Experts of a small language model.
Size: width 384, 46.1M parameters.
Experts: 16 experts in each of 11 layers, 192 tanh GELU neurons an expert, 4 picks a token, a sigmoid router.
Training: a variant of Muon for the experts, 352M tokens, 4372 steps.
Below are experts of layer 10 (counted from 0) of a mixture-of-experts language model. Rows are named router (the router's row for the expert), up (a neuron's input weights, with its number), down (a neuron's output weights, with its number) and show model dimensions 256-319. Each number is 128 + 32 x the weight over its row's rms, rounded and kept within 0 to 255.
Before each expert's rows: "raises" lists some tokens whose logits its average output raises strongly, later layers aside. This comes from a sample of Wikipedia text that the model never trained on.

# expert 9
raises: "\n", ",", "."
router [ 82 143  95 167 128 109 131 192 151 128 151 141 168 188 111 124 133 165 136 147 159 176  81 126 159 134 108 161 145 122 111 126 142  92 109  99  85 161  75 197 109 130  68  63 152 109 124  59 142 197  79 116 174 142  79 113 116  95 144 142 178 138 119 122]
up0 [132 112 105 178 163 159 144 129 156  91  91 152 198 118 135 142  96 174 202 128  75 114 162 156  89 176 134 124 160 196 108  99 154 170 123 148 101 149 123 116 122 169 143 115 166 100 200 149  98 122 194 126 137 123 135  86 102 122 127 100 143  98 120  97]
down0 [105  93  82  97 151 100 161 226 165 177 145 108 102 153 153 124 151 151 139 125 135 158  77 141 157 114 129 152  69 129 107 107 136 117 137 126 132 128 113 161  77 158 133 149  97 166 107 125 134 149  91 136 117 117 121 151 152 122 115 158 155  82 154 120]
up1 [132  73 104 161 149 120 163  71  99 145 108 124 136 122 127 188 167 139 164 130 123  77 111 137 106 105 158 153  87 110 120  95 132  91 182 132  87  76 160 129 115 167 128  69 140 109 104 145 142 127 123 135 161 107 115 114 124 112  91  83 128  80 172 120]
down1 [130 100 127 116 160 121 103 151  90 119 100 137 119  96 119 120 114 137  81  84  85 123  68 130  83 118  98 120 137 134 144 153 113 112 118 139 122 112 131 179 131 177 122 127 127 137 141 128 102  96 157 155 141 148 123 137 119 110 138 173 144  74 184 146]
up2 [ 89  79 101 107 150 135 110 134 178 135 115 138 169 144 172 125 159 141 159 149 111 143 155 136 208 155 114 150 122 135  96 142 156 147 142 175 121  69  70 137 162 129 199 128 139 197  58 154 137 159 104  84 137 178  91 178 141  92  79 112 107  78 129 158]
down2 [120 146  89 147 135 147 138  73 118 154 125 189 113 120 181 110  76 143 227  80  86 170  58 111 123 119 143  80 149 142 148 142  40 134 140 135 171 162 123  85 106 156 167 105 110 115 140 135 136 135 126  83 117 148  53 140 127 147 111 131  62 169 135 195]
up3 [107 161 162 149 173 204 152 102 137 107 115  96 106 139  89 128 155 118 135 130 158 104 119 119 120 180 179 113 131 113 158 121 149  80 193 170  88 114  90 164 117 116 187 195 148 170 175 140 146 133  81  94 122 119 124 121 126 149 153 158 147 129 198  96]
down3 [ 75 111  84 114 121 185  70 122 109  76 122  95 123 117 141 134  97 133 180 129  91 106 106 113 135  77 186 131 138  86 164 187 141 119 129 155 100  75 242 126  77 173 112 136 146 112 125  61 127 129 152 155 137 123 114 100 138 101 160 168 227  86 133 161]
up4 [196  87  85 151 124 120  90 121 142  70 182 121 130 139 136 129 151  98 176 140 138 148 157 117 158 117  86 183 121 115 102 105 162 106  93 106 134  94 146 176 134 124 153  77 120 117  88  95 158  72 113  87 120 138 105 185 178 111 167 164  82 159  87 124]
down4 [146 170 149 166 133 163 127 129 131 168 156 154  94 152 153 120 124  87 119 160 174 156  92  99 136  69 116 159  96 108 139  93 123 149 130 176 120 124 163 157 156  93  85 213 178  72 116 112 116 138  72 123 135 128 123 104 132 178 124 166  93 114 149 153]
up5 [115 139 104 171 114 154 181 121 121  70 130 160 127 150 146  87 158 182  57 131 130 172 107  81 103  58 113 117 108  93 156  87 135 117 107 115  78 170 149  60 106  10  95  83 173 195 167 134 152 129 130 156 109 140 157 213 111 138 130 164 128 157 176 130]
down5 [ 69  82 117 143 130 164 163 136 163 121 140 165 187 182 177 179 117 139 162 158  97 138  63 164 136 189 146 158 122 147 105 156 151 143 116  95 129 123 109  97 128 100 111 131  98  98 144 186 197  58 174 116 162 165 180 159  74  94 146 158  99  92 122 165]
up6 [105  95 143  88 134 138 157 145 129 109  76 128 160 137 132 148  86  99 106 141 147 151 124  88 113 146 164 125 116 181  79 156  99 123 111 166  93 147 128 116 184 126 153 130 100 153  79  83 139  89 136 166 215  77 104 102 148 159 122 149 118 160 104 182]
down6 [ 87 146  83 169 148 146 161 190 117 141 114 139 146  94 146 125 169 119 114 180 140 154 106 112  89 161 138 126 167 123 117 141 135 210 121 113 186 119 100 182 155 107 121 205 127 127  38 109 129 160  74 120 116 147  76 168 113 111 117 157  95   0 133 158]
up7 [122  81  84 131  78  73  58 123 158 129 136 126 134  53 153 145 171 146 140 101  97 106 193 121  86 127 103 155 233  94 123 102 123 111 135 154 110 142 106 128  79  67  91 105 138 125 113 144  67  76 140 136 172  65 100  82 103 109 142 129  49 150  77 117]
down7 [159 109  70 109 120 173  55 243  99 119  87 145 143  84 189 141 101 122 117 140 110 137 172 118 128 188  45 107 157 131 126 127 144 114 172 164 102 144 147 169 201 145  91 176 114 172 157 107 117 101  98 191  91 130 115  88 146 145 145 148 162 210  41 124]

# expert 0
raises: " or", " d", " and", " s"
router [ 87 129 109 140  92 139  94 188 171 103 152  96 181 140 128  86 149 190 100 193 143 140 174 126 108 112 147 146 173 150 134 107 192 140 108 102  93 147 123 118 117 158 145 133 110 100 127 156 130 119  58 186 146 123 154 115 115 132 101 104 130 135 164 174]
up0 [139 126 122 210  64 105 149 200 107 117 144 168 113 147 150 154 148 124  65 167 115 102 175  75 136 154 131  99 187 116  69 150 149 176 123 138 147 123 111 121 116 133 127  97 138 173  42 117 172 126 145 167 167 117 148  78  95 120 105 159 151 121 157 145]
down0 [106  99 166 135 110 104 147 147 121 129 158 172 143 134 194 124 108 110 129  78 162 152 151  94 160 111 149 115 164 125 170 169 159 117 105 191 112  97 130  93 166 149 176 174 143 140 144 146  94 137 174 118 123 135 169  66 130 108 125 157 126 141 122 140]
up1 [137 117 120 129 106 118 105 126 124  47 103 101 125 203 143 121 143 124 155 161 126 125 115 104 121 145 148 133 173 135 165 150  94 127 180 104 132  99 126  89 223 122 169 105 172 165 145 112 111  88  94 194 187 109  92 154 154 103  98 127  95 133  61 141]
down1 [ 94 102  86 135 154 157 141 187 124 130 131 118 105 134 141 169 136 114 206 154 168 173 138 121 116 171  98 115 141 140 115  63 109 140  98  61 110 113 130  71 159 111 119 159 147 115 106 147 157 125 159 119 109 149 138 122  67 128 157 145 102  95 118 113]
up2 [147 130 152 133 110 152 127 175 139 128 157 118 115  72 163 107 125 166 187 191 154 105 131  77  97 120  88 126 140  77  88 106 127  89 202 105 107 112  90 132 143 104  85 123 136 119  84 108 148 133 105 152 133 116 110 111  92 125 133 140  90 116  84 115]
down2 [202 169 169 135 113 151 119 157  98 121  89 136 114 112 166 171 101 121 142  93 152  56 146  85 131 114 154  77  92 109 123 112 142 126 139 179 107 140  90 163 155 138  67 133 118 131 109 142 195 128 193 137 167  68 140  68 191  91 156 118 130 170 153  82]
up3 [129 142 141  90 142 137 110 138 131 143 106 127 200 156  63 113 144 117 149 130 173 132 171 106  58  75 170 145 202 120  94 136 181 168 129  89 127 162 106  93 114 144 102 138  97 134 126 143 141 125 157 127 109  65 180 192 147 182 126 120  79 169 182 138]
down3 [191 156 128 129 147  87 152  86 124 164  57 109 117 103 106 130 106 153 149 104  64 206 148 127 160  71 144 114 138 161 132 182  79 130 143 134 175 172 110 149 143 108 165 186  60 123 138 107 187 143  97 122  44 191 114  88 114 183 122 118 143 101 141  98]
up4 [161 129 181 102 147 151 123 205 177 149 122 114 176 161  69 162 108 121 146 122 139 115 134  74 142 153 136 105 194 181  83  77 104  90 126 153 105 129 115 113 104 121  92 118 100 105  62 153 105 135 155 109  73 144 107 144 160 118 172 129 156  47 108 147]
down4 [127 112 101 136  59 145 111 143  89  85 112 134 115  43  97 166 140 117  87 135 118 148 105 181 130 128 115 127 177 165 102 136 133 116  78 147  78 107 157 178  91 102 174 223 181 126 153 122 141  78 115 172 165 121 184 149 102 126 142 115  98 136 132 134]
up5 [173  99  85 115 186 158 136 148 119 142 146 110 137 119  57 130 127 114  91 176 138 120 125 126 132 133  96 167 173 135 128 120 178 111 103 131 136 142  91 148 124 177 120 145 146 205 150 124 121 113  75  81  79 170 163 126 130 157 179 103 151 122 156  90]
down5 [183 117 139  26 137 121 172 157 117  93 117 123 130 107  90 145  98 124 175 154 101 121 183 147 101 150 131 159 152 174 137 165  70 108 123 183 154  96 113 162 147 108 188 128  74 125 149 168 132 152  42 149 112  95 118 147 149 105  81  92 150 174 120 163]
up6 [125 164 157 107 121 102 134  90 139 123 133 116 171 143 115 132 132  86  79 134 157 164 126  87 158  96 165 145 194 143 174  87 190 123 131 106 129  99 108 136 169 137  94 150  87 154 153 139 127 137 123 112 116 110 147 151 114  94 140 108 201 135 146 106]
down6 [ 86 187 113 147 213 130 135 123 125 157  54 144 185 134 158 124 130 167 131  99  71 178  87 167 127 101 189 138 129 103  89 106 137 106 195 181 154  92  78 119 150 192 163 145 142 114 128 111 122  82 108 144  76 112 124  75 119 124 120 156 114 120 121 123]
up7 [138 160 157 152 122 134 166 149 120  64 134 173 150  82 156  84  74 162 100 147 140 134 120  97 146 174 151 115 119 127  87 138 157 171 122 108 119 130  63 115 166 135  66 135 132 182 108 118 125 145 139 149 146  93 107 202 113 118 129 115 140  97  96 101]
down7 [135 142 132 112 114  70 119 169 141 148  57 144 103  92  43 108 181  91 139 160  80 108  71  97 160 131 111  64 129 108  77 122 132 178  93 148 172 102 161  77 149 131 138 122 122 151  98 132 141 209 151 137 171 107 132 152 137 143 142 121 101  98 166  92]

# expert 12
raises: "\n", "-", "s"
router [ 80 158 160 143  65 130 112 149 123 155 137 121 131 122 159 120  92 110 135 176 127 109 164  84 154 118 113 101 157 152 116  94 144  85 117 206 107 136 104 170 126 137 155 122  72  94  94  95 104 118  54 120 201  77 141 106 125 164 108 158 164 147 127  90]
up0 [146 189 126 149  97 122  80 121  90  90 170 116 103 150 161 176 145 150 175 130 124 124 129  99 140  36 112  80 106 159  51 153 106 163 143 122 138 113  83 202 171 108  79  96 184 153 136 136  85 148 120 157 144 134 132 117 118 121  89 181 153 113 150 144]
down0 [162 143 191 124 123 158  95 139  72 191 115 202 103  88 141 102 210 178 195 130  60  93 102  85 156 187 124 103 110 124 126 168 128 184 131 125 154 128 125 151 153 135 105 167 117 193 125 120 116 146 121 108 103 163  96 140 140 100 100  91 124 123 180 117]
up1 [102 117 107  76 149  97  95 146 134 156 110 139 149 113 123  95 120 149 123  98 108 104 183 166 109 120 152 104 114 156 191 172 130 113  85 181 148 157 140 142 135  99 103 151  96 201 158 156 121 167 136 118  38 158 191  96 106 154  82 130 114 148 110 102]
down1 [108 181 130 129 110 127 165  37 164  84 194 170 128 139  70 154 169 187  93  72 152 118 132 129 151 110 148 140  99 150 107  80  85 146 101  84 118 161 127  88 161 170  95 154 111 173 116 138  97 191 135 131 120  99 124 135  77  75 160  87 146 134 118 160]
up2 [101 196 147 120 199  84 105 152 123 129  69 179 146  85  90 119  92 103 122 138 129  99 142 171 103 120 138 102 101 146 117 155 145  68 134 184 130 158  89 139 181 147  98 158 145 140 141 115 137 127 193 163  96 132 113 134  91 158 169 143 151 144 185  65]
down2 [130  90 143 177 125 172 139 102 129  84  99 185 145 113 160  76 148 117 133 111 191 108  86 119  99 150 130 122 114 128 110 165  86 100 146 118  81  87 142  99  95  79 132 149 139 148 158 140 133 192  86 141 171  91 107 105  80 158  96 119 107 140 117 157]
up3 [172 107 107 140 109 104 154 134 156 136 106  95 127 140  19 132 117  81 117  88 101 146  66  74 177 148 113  81 149  94 149 122 158 162 183 135 154  92 133 189 122 151 122  89 131 111 130 167 118  89 146  99  92 106 180 166 154 124 105 146 141  85 129  64]
down3 [199  57 108 156 116 120 117 105 112 113 139  82 157 123 174 118  87  67 125  82 110 139 108 137 119 179 135 144  94 162 155 189 150  83 126 142  95  98 159 143  96 101  94 159 150 109 157 160 142 105 119 157 140 121 121 155 144 176  82 114 145 100 110 171]
up4 [ 82 173 136 121 140 190 147  96 101 109 120 119 113 107 166 146 113 168 128 148 166 172 161 148 147  37 139 104 108 148 101 175 127  97  98 100 100 133 136 167 141 103 111 131 109 158  95 114 169 138 112  58 168 120 157 141 112 113 120 109 203 216  85  99]
down4 [136 107 170 114 108 127  97 101  95 102  99 135 118 103 131 117 109 111 182 105 146 134  94  89 108  75 121 157 135  76 119 117 101 127 126 198 135  90 105  89 115 134 102 160  92  94 113 234 100  59 131 116 101  74 135 160  76 103  94 130 177 141 105 120]
up5 [159 151 162  85  62  97 110  93 152 136 136 151 125  79 121 164 133 176 145 152 102  92 124 154 130  90 113 146 102 173 130 159  97 128 152 188 131  71 160 145 159 119 130 159 141 116 109 108  76  86 104  87 121  94 130 107 117  83 161 173 147 175 163 112]
down5 [ 91 169 180 120 130 146  89 152 110 166 110 136  79 175 129 138 160 132 144 138  81 100 181 179 183 121 138 147 106 148 138 176 170  88 147 136 167 119  99 140 130 132 123 137 136 129 153 146  88 178 138 105  99 178 193 134 132 138 176 142 130 212 134 102]
up6 [110 170 109 135 155 158 116 150 119 122  85  92 155 145 167  59  98 122  67 160 129 118 160 156 157 135 159 137  84 133 147  66 124 108 113  92 102 159 144 176 193  88  94 215  84  49 160 105 126 106 153 151 176 121 101 100 137 113 109  75 140  98 172  93]
down6 [135 105 146 111 185  82 143 182 100  96 139  91 136 142 172  62 113  88 139 117 234 171 153 131 174  82 184 111 109 136 149 184 146 152 109 163  84 129 117 116 111 105 119 159 130 153 117 106 164 157 123 167 101 160  72 141 119 155 121 103  87 173 167 148]
up7 [124 121 206 127  89 144 186 162  86 145 155 101 124  87 120 140 134  98  85 143  81  57 138 106 128 104 155 114 158 153  84 122  79 108 151 140 142 141 127 118 159  59 103 133 139 175 113  97 119 128 115 127 166 149  84 113 133 145 131 141 154  75 123 101]
down7 [ 83 194 139 145 115 119 108  72 103 187 133  93 105 127 179  83 120  93 119 123 122 117 151 112 161 187 137 155 160 164 150 188 129 141 125  96 142  89 110 100 107 138 159 130  99  97 155 172  89 191 185 183  93 106 117 188 117 127 212 155  45  89 190 169]